{"experts_per_token": 2, "routed_scale": 1.0, "groups_per_token": 3, "vocab_size": 8192, "optimizer": "muon_variant", "lr": 0.00585, "batch_tokens": [65536, 131072, 196608], "steps": 5284}
Below are experts of layer 10 (counted from 0) of a mixture-of-experts language model. Rows are named down (a neuron's output weights, with its number) and show model dimensions 0-127. Each number is 128 + 24 x the weight over its row's rms, rounded and kept within 0 to 255.
Before each expert's rows: a language model's description of what the expert responds to. This comes from a sample of Wikipedia text that the model never trained on.

# expert 41
What it handles: Quantifier words and the preposition of in partitive phrases, such as all the, one of, many, these, both, plus All in Allegiance.
down1 [156 129 143 115 101 175 119 122 120 102 136 111 125  92 123 135 103 153 134 141 135 147 125 119 116 146 113 121 136 116 227 138 122 120 110 174 147 149 120 119  98 133 107 102 101 157 116 106 157 151 142  80 145 107 123 104 158 114 103 117  86 129 138 120 124 129 151 137 127  89 110 116 154 153  89 113 147  78 158 104 147 124 113  96 112 127 171 105  99  93 101 130 148 140 144 162 149 113 160 147 126 132 136 125 160 173 105 111 143 117 138 118 134 102 122  94  99 140 122 135 143  62  97 163 143 101 147  96]
down2 [127 135 156 127  84 126 138 134 101 161 138 134 134 122  98 120 112 141 145 107 125 150 148 125 129 141 167 141 107 124 110  44 101 167 114 142 129 131 159 162 125 131 161 114 147 133 144 107 150 115 159 196 123  91  87 130 120 128 145 113 143 102 149 137 109 129  95 126  89  93 165 102 114 116 191 106 100 109  96 168 149 139 105 156 136 125 113 130 118 124 117 141 143 126 140 169 113 123 107 112 111 122 122 107 155 127 128 117  93 128 109  89 138 150 133 110 175 148 133  87 157 170 159 126 135 169 167 142]

# expert 14
What it handles: Hyphens opening infobox or fact-list lines such as "- Type:", "- Spouse:", "- Website:", plus the article "an" and occasional word-internal hyphens.
down0 [146 135 160 119 154  95 150 115 104 117  99 143 173 139 130 150 141  89 124 115 114  82 155 113 184 181 135 143 147 131 132  98 135 119 152 102 160 123 100  99 102 152  93 193 121 108 126 105 116 125 121 133 148 104 148 135  93 124 108 118 135 111 134 141  92 110 143  99 140 150 124 135 127 152 109 106 104 157 167 103  81 147  95 102 127 125 122 148  97 136 135 138 131 105 130 114 112 149 139 121 200 111 100 172 167 122 102  98 146 128 122 132 106 129 115  72 156 127 121 146 163 141 103 152 145 133 150 156]
down1 [168 101 109  92 116 137 131  76  90 109 167 131 156 139 118 121  97 128 115 153 121 123 159 153 129  99 154 130  94 100 120 161 146 128 153  86 103  96 136 137 131 120 139  97 180 148 116 142 138 124 135 145 114 132 144 130  91 106 151 148 124 133 112 114 121 109 143 162 170 134 110 155 152 115  98 105 143 127 112 124 136 104  94 133 155 133 156 126 131 144 132 100 120 143 126 129 112 190 111  91 146 129 156 104 120 206 117 161 151 124 106 126  97 153 145 112 118 113 139 182 106  91 110 152  74 166 115 148]

# expert 27
What it handles: Last pieces of place and team names, such as -ton, -ham, -ford, -bury, -ville, York, often in sports club or city names.
down1 [102 105 110 122 130 108 139 103 122 187 150 135 100 141 118 127 151 100 125  90 139 140 164 156 132 115 125 125  94 139  82 165 154  94 183 128  93  74 136 128  89 116 152 154 167 131 107  67 131 109 113 160 181 170 136 125  82  89 109  99 101 129 135 117 147 176 124 158 133 127 130 108 128 100 125 115 107 118 135 112 140 124 144 117 165 154 127 135 139 123 152 127 135 110 121 115 126 140  97 141 112 138  90  64 153 104  99 149 124 104 120  96 115 152 119 159 116 116 160  92 119 141 136 128 141 137 133 150]
down2 [159 109 137 109 189 117 134 169 134 164 126 129 125 140 152 136 156 157 117 127 146  99  97  96 121 129 113 111 134  91 102 156 127 116 119 135 133 141  79 102 150 132 173  85 145 134 162 133 154 122 113 142 157  95 146 182 129 136 102 128 184 114  97 122 173 169 151 133 135 161 166 110 157 129 108 129 118 137  84 128 103 129 116 139 126 135  96 123 137 123 135 146  87 123 106 133 130 127 172 146 101 145 160 122 141 145 109 143 132 134 117 133 119 190 138 133  97 119 134 100 110 132 127 217 119 134 129 123]

# expert 62
What it handles: Accented or special letters and syllables inside non-English place, club and personal names, such as é, ó, ł, ø, as in Lézignan, Napredak.
down0 [ 94 113 112 125 141 106 117 115 144 147 134  99 121 144 167 153 108 107 133  96 100 106 121 132 124 137 139 113 149 137 101 174 154 172 129  82 107 133 136 118 142 111  89 101 136 150 185 142 117 114 121 119  81 128 114 103 143 137 148  98 109  93 133 111 159 164 120 157 159 172 175 129 128  66 118 110 128 136 131 135 129 161 119 129 164  76 151 149 103 108 136 138 141 103 157 105 101 176 122 168 110 118 145 155 107 122  90  89 102 105 129 134  80 156 159  89  93 145 106 132 115 130 127 133 128 123 127 107]
down1 [ 94 111 100 120 116 155 140 129 140 113 126  97 150 104  77 117 156 108 117 124 169 141 145 128 159 128 158  92 134  92 115  97 101  83 108  87 127 134 151 149  95 120 104  74  89 103 125 132 122 111 125 161 131 139 140 133 140 117 121 105  93  90 128 128 116 153 109 117 126 125 110 114 117 142 122 121 103 162 118  58 138  77  92 141 129 134 133 132 111 113 174 170 110 131 136 126 156  88 118 107 134 150  92 118 157 128 165 129  91 153 120 166  82 162  74 119 147 109 113 114 114 161 113 119 127 127 153 129]

# expert 17
What it handles: Pipes, dashes, colons and item numbers opening a new table cell or list entry, especially before song or episode titles, plus titled.
down0 [187 136 109 155 110  67 107 149 141 146  83 140 126 121 122 128 155 174 111 132 103 155 137 117 136 126 125 121 101 140  93 130 168 142 117 123  91 155 116 135 150 126 131 147 146 123 143 103 114 149 131 146 147 138 109  98 137 198 144 108  83 128 168 122 162 141  99 195 129 143 118 143 127 100 152 138 123 108  96 183 102 161 111 129 123 100  96 117 116 139 109 128 119 137 138 119 142 124 131 172 170 133 120 155 156 139 149 102 170 132 159 147 141 120 153 132 162 139 115 124  80 161  90 122 133 136 106 148]
down1 [178  88 135 129 138 138 149 124 112 103 134 119 137 161 122  78 103  88 156 119 135  87 140 143  96  51 138 112 125 126 119 145 106 110 161 128 189 127 146 110 113 102 124 126 116 113 108 107 143 125 112  92 100 155 153 154 113 109 133 133  93 154 156 148 113 105 149  97 115 105 111 138 150 164 108 136 139 134 166  67 153 101 132 142 149 149 148 109 120 111  75 148 103 138 155 149 153 164 147 144 135 139 117 147 140 124 143 139 135 117 135 121 174 144 110 112 105 134 114 157 110 141  87 109 174 112 135  88]

# expert 38
What it handles: Pieces of Spanish, Slavic or other foreign personal names, often accented vowels or starts like Ja-, as in Javier, Jabá, Orlov, Marcos.
down0 [113 107 101 140 125 136 123 142  95 115 141 158 136 114 130 120  92 109 141 133 161  80 165 122 121 100 111 106 104 182 118 159 132 113  85 117 118 142 124 158 148  82 147 113 109 127 122 140  84 158 158 153  99 122 146 143 149 106  95 103 133  85 159 120 145 103  91 178 150 106 134 117  73  98 152 128 117 134 133 135 127  92 147 131 127 100 108 119 121 115 168 116 171 119 121 129  92 142 127  98 114 113 127 113 120 121  89 126 108 134 103 112 151 143 124 138 125  77 154 167 110 107 138 116 140  88 100 201]
down1 [ 66 133 109  72  90 156 128 120 108 151 121 124 121 110 110 100  86  97 146 105 167 138 135 155 139 130 161 112 101  98 155 155 163 127 113 147 103 106 154 168 171 129  82 135 116 128  92 154 141 132 104 144 116  82 129 116 123 118 153 148  78 177  98  90 115 176 106 104 147 186 147 122 144  95  81 132 114 137 110 117  97 128  98 117 140 156 103 146 136 125 135 133 112 131 134 125  99 127 154 120 143 127 125 145 126 113 127 100 149 120 128 147  94 116 108 148 133 143 172 117 117 112 124 146 137 102 129 168]

# expert 50
What it handles: Words in naming or classifying phrases such as as, known, such, named, called, described, designated, and "Binomial" in taxonomy boxes.
down0 [153 153 102 142 128 104 130 125 113 113 150 102 136 108 110 130 132  98  99 125 118 141 128 130 162 125 119  91 134 138 141 147 166 194 142  97 120 159 131 109 112 140 130 126 109 152 143 114 138  98 138 168 115 124 154 109 108 149 162 118 148 159  97 114  92 104 107 128 129 112 126 122  90 100 177 135 109 123 146  98 130 155 141 133 119  91  98 133 119 129 170 134 153  64 144 133 137  70 123  98 129 128  97 153 118 118  72 167 131  71 187 136 126 116 153  94 153 129 134  99 119 112  93 123 140 166 161 137]
down1 [148 139  95 134 100 100 151 154  91 157 125 147 125  95 114 110  89  95 110 110  95 136 157 138 113 158 131 122 119 162  86 119 139 137 190 102 163 141 116  87 115  91 111  98  97 109 144 124 163 113 118 110 130 119 142 172  94 114 118 160 181 138 126 105 143  97 126 143 144 121  86 122 147 118 122 154 115 158 123 161 158 131 102 107 114 107 126 109 173 127 129 136 107 119 122 137 127 111  80  95 136 117 111 113 155  86  80 117 131 142 135 140 124 111 190 130 128 100 117  88 128 158 149 167  94 128 116 139]

# expert 13
What it handles: Word-start or mid-word fragments of Latinate words and foreign names, such as exc-, conce-, reve-, so- in social/sour, -jo- in major.
down1 [126 131 117 107 118 151 120 125  92  96 150 161 120 126 164 130 126  57 145 129  67 119 125 141 108 124 139 124 141 155 133 146 144 137 110 170 162 171 108 147 139 116  97 133  97 155 115 132 132 140 105  98 176 131 107  88 121 109 143 122  73 117 109 101 120 104 117 131 108 197 147 120 167 103 151 145  99 101 180 159 128 124 148 141 128 119 108 129  95  96 161 141 107 132 156 150 114 148  91 150 107 116 115 172 106 138 103 121 122 138 147 127  83  90 122 153 138 145 157 126 128 105 123 149  96 100 143 128]
down2 [ 71  71 170  75 112  78 155 155 140 129 111 140 101 148  96 120 150 129 131 143 158 120 126 114 142 114 117 110 114  78 122 170 143 145 143 131 110 108 109  96 126 137 139 118 128 158 125 157 137  90 106  95 160 121  91 119 107 136 125  86 131 131 160  99 138  95 170 144 128 124 133 112 141  93 109 145 141 120 171 108 146 145  92 153 112 133  92 166  97 117 139 126 129 108 127 118 107 130 144 117 106 129 134 112 143 154 115  88 119  93  84 174 117 126 112 130 137  79 124 110 134 135 122 120 112 133  90  67]

# expert 59
What it handles: Opening parentheses after names or numbers, as in 45' (pen.), (incumbent), (disambiguation), plus short word starts like Mo, en, ro.
down0 [123 160 139 114 107 117 100 133 128 126 104 156 144 115 147 158 121  92 125 177  81 136  96 144  91 167 110 139  86 113 195 121 144 143 128 114 112 132 145 160  96 115 151 131 155 143 124 150 121 155 106  90 131  94 144 114 148 135  92 126 133  79 117 128 149 130 132 110 139 128 160 108 109 120 133 109 140 139 122 192 135 130 132 119 105 106 118  98  77  96 104 147 153 159 121 118 113 131 150  68 142 112 142 127 144 176  92  96 111 125 142 114 163 111 152 167  88 130 124 105 164 135 159 145 112 158 136 104]
down1 [122 115 139  87 153 110 142 127 100 146 142 133 136 163 112 147 141 127 127 149 129 140  88 149 127 142 162  93 139 133 119 151 107 138 139 146 125  91 191  99 138 149 156 104 109 106 135 102  99 165  80  98 141 175 165 100 123 128 174 122 165  99 139 137 162  95  95  86 138 124 164 113 103 126 132 138 125 131 118 121 130 121 121 123 132 162 115 164 142 143 144 164 105 133 122 106 162 143 112 177  86 118 134 154 154 131 120 170 126  80 148 119 157 146 166 160 130  82 179 128  96 116  94 131 130 120 145 130]

# expert 23
What it handles: Consonant clusters and stems in the middle of words, usually before suffixes like -er or -ing, such as mess-eng-er, goal-ke-eper, consum-pt-ion.
down1 [132  99 152 139 120 134 161 154 109 127 140 167  86  96 107 109 120 127 183 110 155 132  99 110 113 123 144 159 159 148 123 118 124 155 104 127  69 111 107 111 108 117 146  97 113 132 161 143 115 124  81  81 168 135 128 118 136 113 107  83  94 100 172 128  60 111 140 169 138 122 132  85 117 110 130 111 127 165 143 123 157 147 125 111 125 113 125 123 152 159 124 151 116 113 118 154 143 128  87 113 130 136 151 100 109 140 139 126 118 133 168 149 158 162 106 132 127 160 184 100 155 138 123 121 109  91 166 140]
down2 [131 149 101 103  71 119 156 135 127 127 139 125  91 124 109 133  68 162 109 117 123 119 153 172 124 139 105  92 109  58 136  89 130 132 154 133 159 114 178 106 127  94 120 127 140 120 129 140 133 141 128 110 135 140 132 118 101 101 115 148 116 132  93  89 146 157 111  86 132 119 140 118  96 108 118 123 128 174 134 175 137 110 144 114 155 130 110 129 125 121  94 104  91 137 178  85 115  83 129 117 128 138 141 170 162 108 124 135  97 107 143 137 104 188 122 121 163 123 153 139 158 130 102 174 135 115 128 143]

# expert 44
What it handles: English given names such as John, William, Charles, Henry, often of royals, saints or people in lists, plus pieces of other names.
down0 [ 57 145 115  89 110 144 128 118 150  96 121 136 155 101 114 131 109 139 154 107 119 115 160 120 104 130 138 127 140 110 105 133 148 136 138 124  78  69 146 134 149 130 164 137 115 111 132 102 130 152 142 146 136 159 153 135 126 146 141 158 113 136 155 110  97 137 169 141 163  87 126 160 175 122 112 129 158 157 104 176 152 151 132 135 158 110  98 129  96 169 133 100  94 138 122  89 149 118 122 113  97  90 130 123  81 153 127 115 154 120  55 136 134 140 110 114 161 147 114 153 146 150 150 121 144 169 152 125]
down1 [106 115 124 134 140 140 160 125 124 146 204  95 131 135 107  92 130 102 102 130 145 164 148 139 116 162 135 139 116 146 136 152 174 115 135 123 109 149 100 114 177 112 110 117 127 165 135 125 107 149 114 118  89 154 140 118 117 134 112 160 105 106 127 183 150 153 109 117 177 124 149 130 106 128 115 174 114 168 103 149 104 133 112  91 101  92 138 137 154  99  99 161 121 144 162 138 145 104 142 151 118 153  79  83 164 135  97 118 132 169 140 116 106 163 103  96 132 148 100 106 118 103  96 109 131 101 124 149]

# expert 33
What it handles: Middle and end pieces of Arabic, South Asian, Slavic and other non-English names, such as Am-al, Muhamm-ad, Huss-ein, Mangasary-an.
down0 [151 148 181  98 103 156 102  93 104 146  93 122 116 101 150  96 131 119 112 136 151 118 162 124 153 142 111 148 130 128  78 155 135 150  87  79 144 128 118 105 125 127 152 124  95 113 105 114 125 102  98 145 151 139 117  99 108 115 127 118 123 186 184 122  80 184 126 116 171 144 134 127 127 118 149 170 109 161 133 123  67 146 143  90 161 130 150 111  75 112 120 146 132 139 145 133 129 161 123 128 146 168 163 124 128 130 178 126 100 120 144 137 138 126 112 105 128 138 153 125 139 130 117 107 142 111 107 162]
down1 [111 157 121 137 146 113 116 125 130 111 140 135 152 109 143 141 112 112 120 130 160 138 167 128 111 125 113 188  95 115 143 124 136 101  57 157 141 102 114 141 123  68 179 132 135  74 127 129  99  96 107 125 100 137 100 120 110 126 153 156 141  87 133 140 175 122 139 110 112  84 127 129 149 139 128 158 116 172 120 149 143  73 140 147 127 104 149 129 113 131 160 108 145 116 122 137 168  97 127 116 132  91 125 123 144 118 146 149 113 125 101  94 134 153 146 162 148 140 102 113  64 174 138 113 131  91 149  95]

# expert 30
What it handles: First piece of longer Latinate words, often after "the" or a quote, such as vi(tality), Vi(olence), Dis(abilities), mem(orial), Ad, Di, Am.
down0 [165 116 130  96 135 128 148 134 144 130 107 142 147 107 146 128 142 129 155 111 117 115 100 106 179 123 132 169 157 180 127 108 136 100 109 127 106 120 150 141 105 145 117  64 140 131 142  91 102 124 153 151 111 144 130  89 110  95 125 125 148 181 174 122 126  82 146 102 120 117 146 139  92 138 115 103 162 119 120 144 148 145 128 104 122 101 152 126 111 103 163 125 162 103 137 146 114 147 164 106 113 124 128 111  75 107  89 118  90  90 109 166 134 157 151  86 133 176 142 135 119 114 137 170 106 172 118 105]
down1 [ 88  69 124  99 142 157 123 108 102 114 135 105 169 143 115 129  94 125  99 107 145 114 106 166 106 130 115 107 107 172 143 128 121 154  98 121 106  83 126 142 100 126 127  84 113 160 119 108 117  95 111 132 127 118 103 151 104 169 146 115 160 147 118 141 152 125 154 152 125  96 132  89 126 145 156 154 131 145 118 120 131 137 161 133 134 114 157 173  96 134 115 111 118 143  71  89 133 106 153 128 156 127  71  90 128 151 148 121 150 126 110 114 107 113 180 155 162  88 149 115 150 145 119  98 141 151 157 166]

# expert 21
What it handles: Opening stems of Latinate words cut into pieces, such as exp(ectations), ass(ignment), def(ensive), dep, conv, det, with a suffix still to come.
down0 [165 125 141 136 104 145 102 157 107 111 154 135 170 127 116 132 123 139 147 141 114 106  87 111 140 115 117 146  56  99 166 102 130 144  91 117 123 137 130 153 151  90 117 164 146  91 135 111  90 149 162 108  97 175 146 187 139  82 147 108 106  65 144 101 153 144 129 123 108 121  96 144 101 173 112 137  99 113 136 144 127 118 115 146 129 147 152 125 116 115  96 131 150 144 138 127 127 157 116 102 109 126 170 124 130 133 136 145 117 158 114 131 171 129 139 112 128 165  88 112 149 183 149 136 106 143 161 138]
down1 [168 129  96 104 133 109 125 133  98 154  93 128 135 139 155 106 103 119 114 127 142 123 153 132 115 129 131 117 111 130 130  81 163 124 126 137 116 139 132 147 125 122 176 152 131 121 175  76 140 131 131  71  95 128 137  93  89 148 115 132 131 158 130 128  94 175 191 114 118  89  82 129  81 100 120 184 103  80 145 163 148 138 136 132 120  95 135 134 131 112 140  99 104 140 142 120 160 140 118 148 165 149  96 138 167 151 107 145 121 139 141 125 131  99 118 127 125 106 144  84 173  96 138 148 130  93 140 104]

# expert 0
What it handles: Line breaks and leading hyphens or pipes that start a new line in bulleted infobox lists and table separator rows, such as taxonomy Family:/Genus: lines and |---|.
down0 [146  91 111 102 140 133 186 162 146 123 151 116  92 137 112 134 154 150 114 136 114 140 102 109 142 103 144 158 140 120 163  92 113 118 103 148 126 121 123 132 144 112 123 131 164 112 146  86 113  76 164 106  77 133 139 137 158 179 112  94 106 128 129 129 125 115 139 130 183 135  95 129 118 123 149 103 100 125 110 158 175 128 123 113 138 125 125 107 107 106 117 167 113 103 114  96 108 102 108 113 152 162 159  86 114 105 120 128 128 169 156 101 158 210 129 138 135 155 114 111 117 121 101 173 122 128 117 125]
down1 [126 136 107 167 170  76  61 181 112 167 161 133  90 110 111  94 100 132 114 162 182 138 125 139 126 124 133  92 145 136  68 131 180 131 137 100 164 145 140 135 112 152 149 160 143 130 149 138 138 120 150 127 116 146 110 131 102 126 152 161 138 115 158 135 145 153 119 150 121 111 160 136 152 103 129 198 135 113 143 161 118 116 141 134 110 158 143 140 140 127 141 116 120 114 133 138 137  67 120 118 129 140 104 113  98 142  89 119 131 174 101 125 142 113 137 162 122 119 145 118 113 101  91 130 124 123  96 121]

# expert 5
What it handles: First pieces of given names and foreign name stems, often after a table pipe, such as Marc, Ale-ss-andro, Fer-dinando, Anthony.
down0 [ 81 159 130 108 136  72 114 121 123 118 140 129 140 127 111 165 160  99 122 111  91 147 126 108 120  89 182 103 154  91 118 160 152 169 139 119 148  62  82 116 118 117 112 126 111 140 127 132  98 126 121 124 149 118 123  95 122 162 127 140 116 196 152  86 141 138 125 136 100 143 117 156  87 132 149 155 127 140 137  99 111 158 143 107 134 115 126 156 153 101 159 150 124 114  81 154 131 126 119 120 123 121 134 135  78 147 101 117 123 157 152 134 116 148 136 171 182 153 144 129 119 109 111 117 166 136 161 149]
down1 [104 143  95 148 124 136 110 116 148 131  90 110 111 154 152 122 103 132  81 151  96 126 117 100  97 110 102 109  88 115 130 129 165 123 123 122 111 128 110 168 126 113 114 148 167 138 127 167 141  87  95 104 128 116 154  85  80 148 145 101 118 128 133 134 135 141 161 110  95 117 111 129  99 156 131 123 134 142 153 115 115 115 120 171 156 149  87 142 113 103 131 154 125 109 129 108 175  83 142 148 126 108  86 102 135 114 172  61 100 146 101 111 135 120 172 108  97 124 156  98 112 102 109 107  85 117  89 127]

# expert 19
What it handles: The word the after prepositions, plus capitalized name adjectives such as United, Royal, Great, British, New, often before States or Kingdom.
down0 [ 86 143 104 127  80 101 148 136 161 119 138 135 126 111 126 154 100 112  78 135 132 102 112 125 164 108  97  89 125  86 105 115 119 117 120 154 144 117 142 151 149 162 152 138 137  79 149 156  63  84 130 157 157 141 129 113 146 123 123 139 116 132 152 109 121 138 100 130 107 132 117 122  81 150 134 137 121 138 144 111 181 108 171 112 144 102 103 115 130 145 121 120 141 124 138 116 136  98 163 123 129 109 123 145 138 139 103 118 132  96  85 125 138 128 122  88 107 134 141  70 145 165 120  76 135 173 157  68]
down1 [ 88  99 119  97  93 100 117  96 135  92 109 135 189 142 147 168 135 145 141 134 121 121 139  96 118 165 137 117 125 109 119 115 148 129 126 158  72 127 103 127 150 119  83 151 142 163 122 105 142 134 127 177 123 145 139 152 162 141 129 153  92 139 140 154 116 133 182 158 134 117 153 124  85  98 140 156 118  73 108 164  99 142  94 119 154 119 111 158 165 128 130 143 165  83 118 132 118 139 145 105 113 148 160 126 108  71 120 139 141 151 137 155 108 123 141 133 104 103  92 138 101 125 143 131 102 102 109 153]